From a checkpoint of a small mixture-of-experts model trained on Wikipedia.
Size: 12 layers, width 128, vocabulary 2048, 15M parameters.
Experts: 24 experts in each of 12 layers, 128 clamped SwiGLU neurons an expert, 2 picks a token, a softmax router.
Below are experts of layer 4 (counted from 0) of a mixture-of-experts language model. Rows are named router (the router's row for the expert), gate (a neuron's input weights, with its number), up (a neuron's input weights, with its number), down (a neuron's output weights, with its number) and show model dimensions 0-127. Each number is 200 + 20 x the weight over its row's rms, rounded and kept within 0 to 999.
Before each expert's rows: a language model's description of what the expert responds to. This comes from a sample of Wikipedia text that the model never trained on.

# expert 17
Word-final e and a. Final pieces completing words, especially e in increase, decrease, One, plus a, son, ship, and en dashes.
router,210,212,172,246,219,210,223,226,194,213,185,198,209,217,189,199,200,230,183,217,182,195,184,197,196,199,228,225,166,175,214,173,200,209,220,196,210,181,180,240,203,162,226,196,182,182,183,187,212,233,179,204,203,216,225,195,185,218,207,217,186,238,206,185,198,201,205,199,200,234,194,217,202,207,207,205,209,170,231,242,224,203,216,193,195,251,215,243,186,221,199,193,217,178,173,205,211,174,187,194,172,222,209,231,213,203,156,200,184,180,225,167,212,191,187,220,182,231,199,204,184,177,184,152,172,202,196,218
gate1,199,208,183,227,175,211,201,199,221,193,146,215,251,209,171,180,202,215,207,191,186,222,205,232,206,180,201,208,187,194,193,200,219,200,224,182,178,194,234,203,209,201,186,205,184,232,177,207,241,193,175,211,189,220,206,169,232,176,228,210,220,191,190,197,186,195,188,178,250,195,177,226,208,258,208,225,197,199,186,192,213,235,198,154,158,214,177,187,197,203,203,198,232,171,188,218,176,215,203,211,202,201,181,197,178,216,174,187,199,221,220,204,202,193,205,170,196,168,183,217,185,183,204,237,212,177,202,180
up1,227,243,188,218,229,222,212,188,218,188,184,216,197,178,200,235,206,205,218,186,178,198,216,219,211,168,227,190,200,213,189,180,240,197,195,208,188,194,238,154,229,195,206,204,199,247,211,189,196,225,214,225,171,182,190,197,236,175,197,182,233,149,198,196,183,199,192,186,224,197,171,230,187,213,215,202,177,198,199,201,246,191,230,177,190,228,209,199,179,201,213,179,224,214,165,194,165,194,193,195,171,195,223,204,169,207,183,179,228,213,195,194,215,223,212,168,163,193,202,224,201,187,188,214,195,207,203,184
down1,245,201,231,205,232,180,200,164,229,205,202,221,199,235,240,252,206,201,217,178,237,197,203,213,203,182,191,217,200,213,197,222,224,191,209,221,239,214,221,191,208,213,225,223,229,225,213,197,185,214,201,209,235,210,174,212,207,190,201,200,213,200,174,211,188,208,191,222,210,167,203,167,229,196,177,242,201,208,172,207,181,182,193,228,204,195,203,174,189,205,170,215,199,206,187,154,192,164,221,198,201,221,249,185,157,209,215,213,224,202,211,209,220,186,205,208,200,216,205,184,195,206,183,215,210,227,234,195
gate2,194,168,235,202,187,183,199,175,209,228,205,186,206,211,245,204,219,187,213,204,198,190,195,224,183,226,197,215,209,187,194,218,209,181,186,172,224,174,217,195,179,166,228,211,214,204,196,170,201,178,203,200,239,192,194,199,177,189,202,202,178,219,213,230,220,171,192,227,181,181,185,216,184,239,214,237,206,213,205,214,210,200,196,226,202,219,200,216,202,175,160,211,164,215,174,205,212,183,177,224,184,207,150,200,219,218,225,191,174,206,171,231,169,185,203,224,200,205,195,176,240,236,184,236,219,211,174,226
up2,196,174,232,193,197,204,179,165,204,159,215,182,222,207,178,194,210,172,210,223,182,195,178,190,185,201,198,214,192,192,203,234,184,202,212,218,238,228,226,210,175,202,196,161,231,228,193,180,189,174,190,191,223,217,233,203,182,240,212,200,195,237,215,222,195,196,217,232,195,196,217,205,193,201,205,228,152,194,192,211,218,200,198,218,157,215,201,218,178,170,176,188,164,192,194,215,239,192,168,203,212,208,159,175,229,215,222,180,189,219,216,228,204,170,194,202,190,167,211,177,214,216,189,216,217,230,197,212
down2,216,173,220,175,239,202,181,175,175,202,187,200,197,180,147,197,222,211,198,204,200,204,146,247,193,207,214,193,200,188,194,217,207,215,209,223,183,217,225,183,173,215,242,225,185,226,205,200,230,203,216,178,199,198,193,204,209,193,205,181,172,201,210,195,200,201,190,186,218,217,215,228,211,214,230,168,221,183,176,160,196,200,204,218,202,178,210,185,199,212,206,206,190,180,232,239,222,188,215,253,236,150,187,197,197,219,215,200,180,218,202,223,220,205,222,221,211,206,179,165,217,207,201,169,188,199,207,227
gate3,190,193,208,191,200,216,189,231,200,194,192,210,223,192,194,194,208,195,192,227,223,154,216,215,206,207,186,188,206,195,230,204,185,180,200,203,180,219,194,221,246,188,168,201,218,195,224,263,197,159,205,232,210,197,225,213,212,194,176,171,207,193,205,233,210,175,212,235,207,208,244,180,185,200,208,218,189,210,186,161,208,201,176,213,157,209,176,202,191,172,150,197,169,221,204,193,202,229,166,209,210,203,192,161,194,231,212,204,211,196,166,209,206,186,153,211,214,206,197,193,216,229,209,177,181,190,198,186
up3,212,191,204,208,203,212,222,201,200,191,190,224,225,211,196,194,227,193,178,222,178,192,187,202,247,239,210,213,216,181,252,183,196,205,231,201,192,239,186,232,252,210,196,192,216,222,235,225,210,206,229,220,223,219,201,209,214,188,161,183,217,224,229,209,195,178,223,240,195,197,195,180,171,177,167,202,204,197,211,160,185,177,185,207,179,211,207,220,207,213,183,204,191,199,208,206,208,220,189,207,194,206,215,189,215,205,188,171,221,199,150,203,210,208,144,248,198,194,180,185,204,188,205,201,170,220,203,193
down3,195,184,177,206,223,187,216,182,187,203,152,205,221,210,202,227,226,198,194,191,206,185,201,212,184,187,177,200,233,195,179,207,182,205,205,231,196,240,195,205,224,227,215,190,218,208,183,225,189,198,184,201,194,229,187,215,184,184,224,199,207,262,215,199,217,187,207,226,199,184,235,248,168,181,190,203,197,195,188,179,211,196,204,213,180,186,200,180,166,195,155,186,205,193,219,196,212,233,199,204,186,191,230,154,236,229,204,207,241,182,212,171,191,199,176,216,187,251,207,185,186,186,210,188,179,176,229,180
gate4,222,247,196,214,191,193,206,212,193,215,216,241,163,205,191,206,187,215,205,214,182,216,204,192,184,162,188,183,207,200,231,214,168,169,239,213,223,203,159,200,170,225,195,231,184,194,201,194,165,173,209,213,209,203,234,215,238,178,212,206,203,198,163,226,231,193,175,233,210,201,197,184,237,207,220,199,222,162,206,200,212,211,212,210,186,217,149,170,223,158,217,187,189,210,222,217,201,206,195,232,201,207,184,220,213,192,148,200,180,205,213,219,192,213,205,193,205,177,191,182,200,209,183,197,191,203,186,217
up4,203,222,174,201,218,205,230,241,194,213,203,201,190,193,224,226,199,177,224,202,205,190,231,240,183,164,173,180,226,195,215,186,202,169,227,202,203,185,196,214,171,193,207,211,246,176,179,215,190,171,192,173,211,221,192,228,215,208,201,188,182,203,158,205,201,209,182,224,205,176,204,200,222,178,201,168,177,168,222,182,221,190,198,202,219,231,158,195,205,183,183,193,165,215,191,187,209,207,177,189,174,198,206,209,215,210,194,167,193,222,204,188,172,222,208,205,156,181,216,206,227,231,210,204,255,212,217,229
down4,201,219,187,176,170,189,211,210,205,234,203,209,164,233,210,194,169,213,207,189,179,202,190,193,175,198,198,167,189,214,218,178,166,190,209,204,199,205,194,221,226,189,184,215,177,202,227,175,217,184,242,197,249,169,227,173,181,168,192,211,221,194,251,191,198,209,196,180,201,193,203,199,181,171,193,210,220,215,182,172,211,173,209,234,185,202,162,195,192,148,189,213,185,202,172,182,221,231,176,190,186,193,183,239,202,177,183,196,203,215,214,207,203,216,198,195,200,228,220,166,159,168,188,186,198,213,201,219
gate5,222,230,200,241,207,201,208,242,192,194,181,253,206,168,203,172,186,208,188,243,214,169,215,216,223,222,209,181,186,199,199,226,171,203,194,177,198,187,216,227,200,174,214,212,241,208,190,209,200,183,173,158,246,201,191,205,197,184,212,174,192,206,195,229,154,218,207,203,233,217,229,216,243,188,191,196,200,174,168,179,206,190,203,204,196,233,171,195,195,226,165,191,207,190,178,228,202,194,212,227,194,179,192,190,213,194,178,190,211,180,211,218,204,199,229,180,184,197,181,217,205,201,196,218,221,201,220,227
up5,188,213,203,224,231,222,178,205,167,179,207,200,183,198,161,192,209,194,172,196,199,219,202,205,218,177,202,212,202,194,164,185,206,217,191,188,228,203,213,171,188,201,204,180,222,203,206,210,204,191,184,138,227,198,200,225,203,186,194,211,220,181,208,232,185,216,177,210,183,201,191,230,244,180,176,171,199,180,208,196,219,175,259,205,226,218,188,203,178,184,203,158,224,195,199,199,201,206,196,222,182,199,199,183,212,224,188,197,198,221,218,197,192,192,215,176,177,179,256,209,226,149,194,184,175,228,233,178
down5,242,178,161,196,207,160,197,190,204,172,184,185,192,214,185,187,222,185,216,140,222,204,222,205,211,217,211,184,210,180,143,183,201,185,226,215,199,199,230,211,216,196,207,198,225,201,212,202,199,210,200,193,202,214,207,198,171,187,240,191,208,199,204,193,241,245,205,218,181,198,174,194,184,194,205,200,249,235,223,176,194,193,173,216,229,174,208,194,169,196,201,216,200,209,211,185,201,239,182,191,227,251,203,206,163,177,194,193,214,197,227,218,204,161,198,200,195,179,212,210,178,172,198,205,212,210,201,215
gate6,199,206,204,218,238,199,169,216,246,192,247,240,228,186,228,230,215,199,235,200,206,189,209,198,182,221,183,228,237,217,206,200,219,216,194,203,216,185,194,204,184,210,213,210,174,213,186,185,215,166,248,208,215,193,184,200,191,205,223,197,233,213,194,218,224,213,216,204,186,218,233,187,192,228,199,217,227,190,195,213,216,220,165,198,215,212,182,232,226,226,164,202,199,163,216,188,191,216,181,207,217,183,219,155,230,196,213,205,236,186,185,215,175,219,206,229,206,198,210,172,236,224,190,207,205,196,195,201
up6,176,221,221,204,226,203,169,208,211,219,235,208,214,178,198,207,185,153,221,220,202,180,199,162,184,194,201,193,181,220,202,162,213,191,208,209,209,219,179,213,192,197,191,192,192,188,178,230,185,158,229,263,162,200,213,220,204,195,186,200,199,196,189,187,188,194,223,210,195,178,207,233,219,223,205,189,165,215,171,200,204,200,172,203,156,187,168,177,230,197,176,199,184,221,233,207,201,204,208,174,197,202,215,157,182,227,195,198,237,214,196,186,199,245,217,167,186,187,211,204,223,215,188,217,211,205,176,190
down6,235,207,165,208,208,182,210,206,223,210,185,155,221,193,220,207,164,214,211,229,170,189,198,219,186,213,193,191,215,211,197,188,184,170,173,198,208,220,175,197,205,219,189,193,210,215,240,179,174,192,218,185,175,206,218,191,208,203,220,214,185,164,221,238,198,188,240,201,210,193,205,201,207,207,210,189,200,201,159,192,176,186,248,196,189,196,200,171,220,193,203,205,204,220,224,186,205,220,180,189,203,175,260,227,180,201,187,192,226,210,193,221,211,211,213,241,204,168,211,248,212,208,177,167,173,230,219,192
gate7,184,239,205,191,195,266,173,196,214,217,200,224,211,207,206,227,238,214,182,168,195,194,210,196,210,183,199,207,231,196,194,213,200,177,180,191,201,208,154,194,200,226,201,184,193,213,236,238,196,194,199,215,254,193,204,208,226,182,211,225,222,144,209,191,189,203,207,196,206,200,179,183,193,217,207,218,205,192,195,224,176,200,174,221,193,214,170,192,205,227,187,190,204,210,201,199,211,194,169,226,192,210,210,154,212,215,217,187,190,236,216,224,189,226,193,177,210,175,220,209,235,208,231,209,196,172,162,175
up7,215,216,210,208,212,217,200,189,218,227,191,216,200,195,185,191,219,215,204,189,175,157,235,186,173,201,200,208,221,182,217,219,235,166,187,191,201,193,174,168,204,250,206,181,214,186,259,205,207,203,174,193,252,221,213,224,243,168,216,216,202,161,205,180,165,221,197,186,175,221,171,205,176,195,189,201,204,181,205,209,238,198,182,210,191,209,179,211,190,239,173,179,177,211,233,193,209,213,182,188,197,187,209,170,200,204,205,203,197,221,219,220,211,231,193,179,185,215,188,186,219,216,205,190,221,177,177,181
down7,158,219,200,157,184,195,193,174,188,183,174,206,174,181,179,186,233,192,219,201,171,173,191,201,201,236,172,191,223,217,224,190,208,195,215,157,195,214,214,223,232,216,199,190,183,192,180,206,213,189,181,218,190,221,186,208,204,203,209,209,160,187,167,229,187,177,196,184,190,226,199,185,209,207,225,180,218,199,193,214,189,173,174,196,195,205,196,177,210,226,190,172,219,206,204,239,189,205,197,197,195,194,209,187,255,210,191,185,225,207,179,166,197,161,164,186,222,220,205,184,246,217,172,183,156,196,204,214
gate8,200,198,222,194,194,223,184,186,210,196,213,177,205,207,190,177,176,197,194,214,187,189,174,207,185,226,217,179,229,201,202,184,140,200,237,192,209,205,218,222,225,202,206,184,213,186,234,202,192,209,226,205,200,181,228,214,196,154,201,239,198,183,219,195,191,209,222,203,171,230,223,199,213,188,195,221,205,220,202,215,190,159,239,185,187,209,199,212,216,142,206,185,244,181,203,212,193,211,174,242,172,208,189,216,176,233,201,193,209,157,205,198,205,184,168,194,233,205,228,180,208,227,206,215,193,176,229,220
up8,225,197,201,194,220,210,192,207,197,209,182,162,211,177,206,212,203,222,232,215,181,148,224,217,215,221,196,182,174,202,190,194,207,202,185,188,211,227,187,177,237,217,204,208,205,202,192,213,203,211,206,181,216,238,200,188,205,190,211,174,198,178,219,171,242,206,203,220,219,224,199,193,209,212,188,190,183,235,157,194,221,196,206,170,172,215,228,205,206,182,193,170,171,177,209,187,213,226,210,189,186,205,200,164,163,222,221,189,230,187,189,189,157,183,155,151,207,184,224,201,219,199,223,185,246,221,213,208
down8,198,162,181,174,219,210,160,160,209,238,198,232,216,216,210,196,212,239,203,216,182,212,208,160,212,181,175,215,188,174,225,211,217,204,186,205,212,220,167,214,214,185,212,232,163,202,209,215,199,200,173,200,225,218,202,177,155,194,186,178,194,207,217,212,240,176,220,201,216,188,181,162,172,209,199,222,183,204,218,179,198,192,170,217,194,178,173,236,173,209,193,199,211,199,192,210,215,208,191,227,207,219,170,199,199,171,200,193,197,212,221,188,193,206,190,201,240,167,151,196,222,205,223,229,212,204,203,213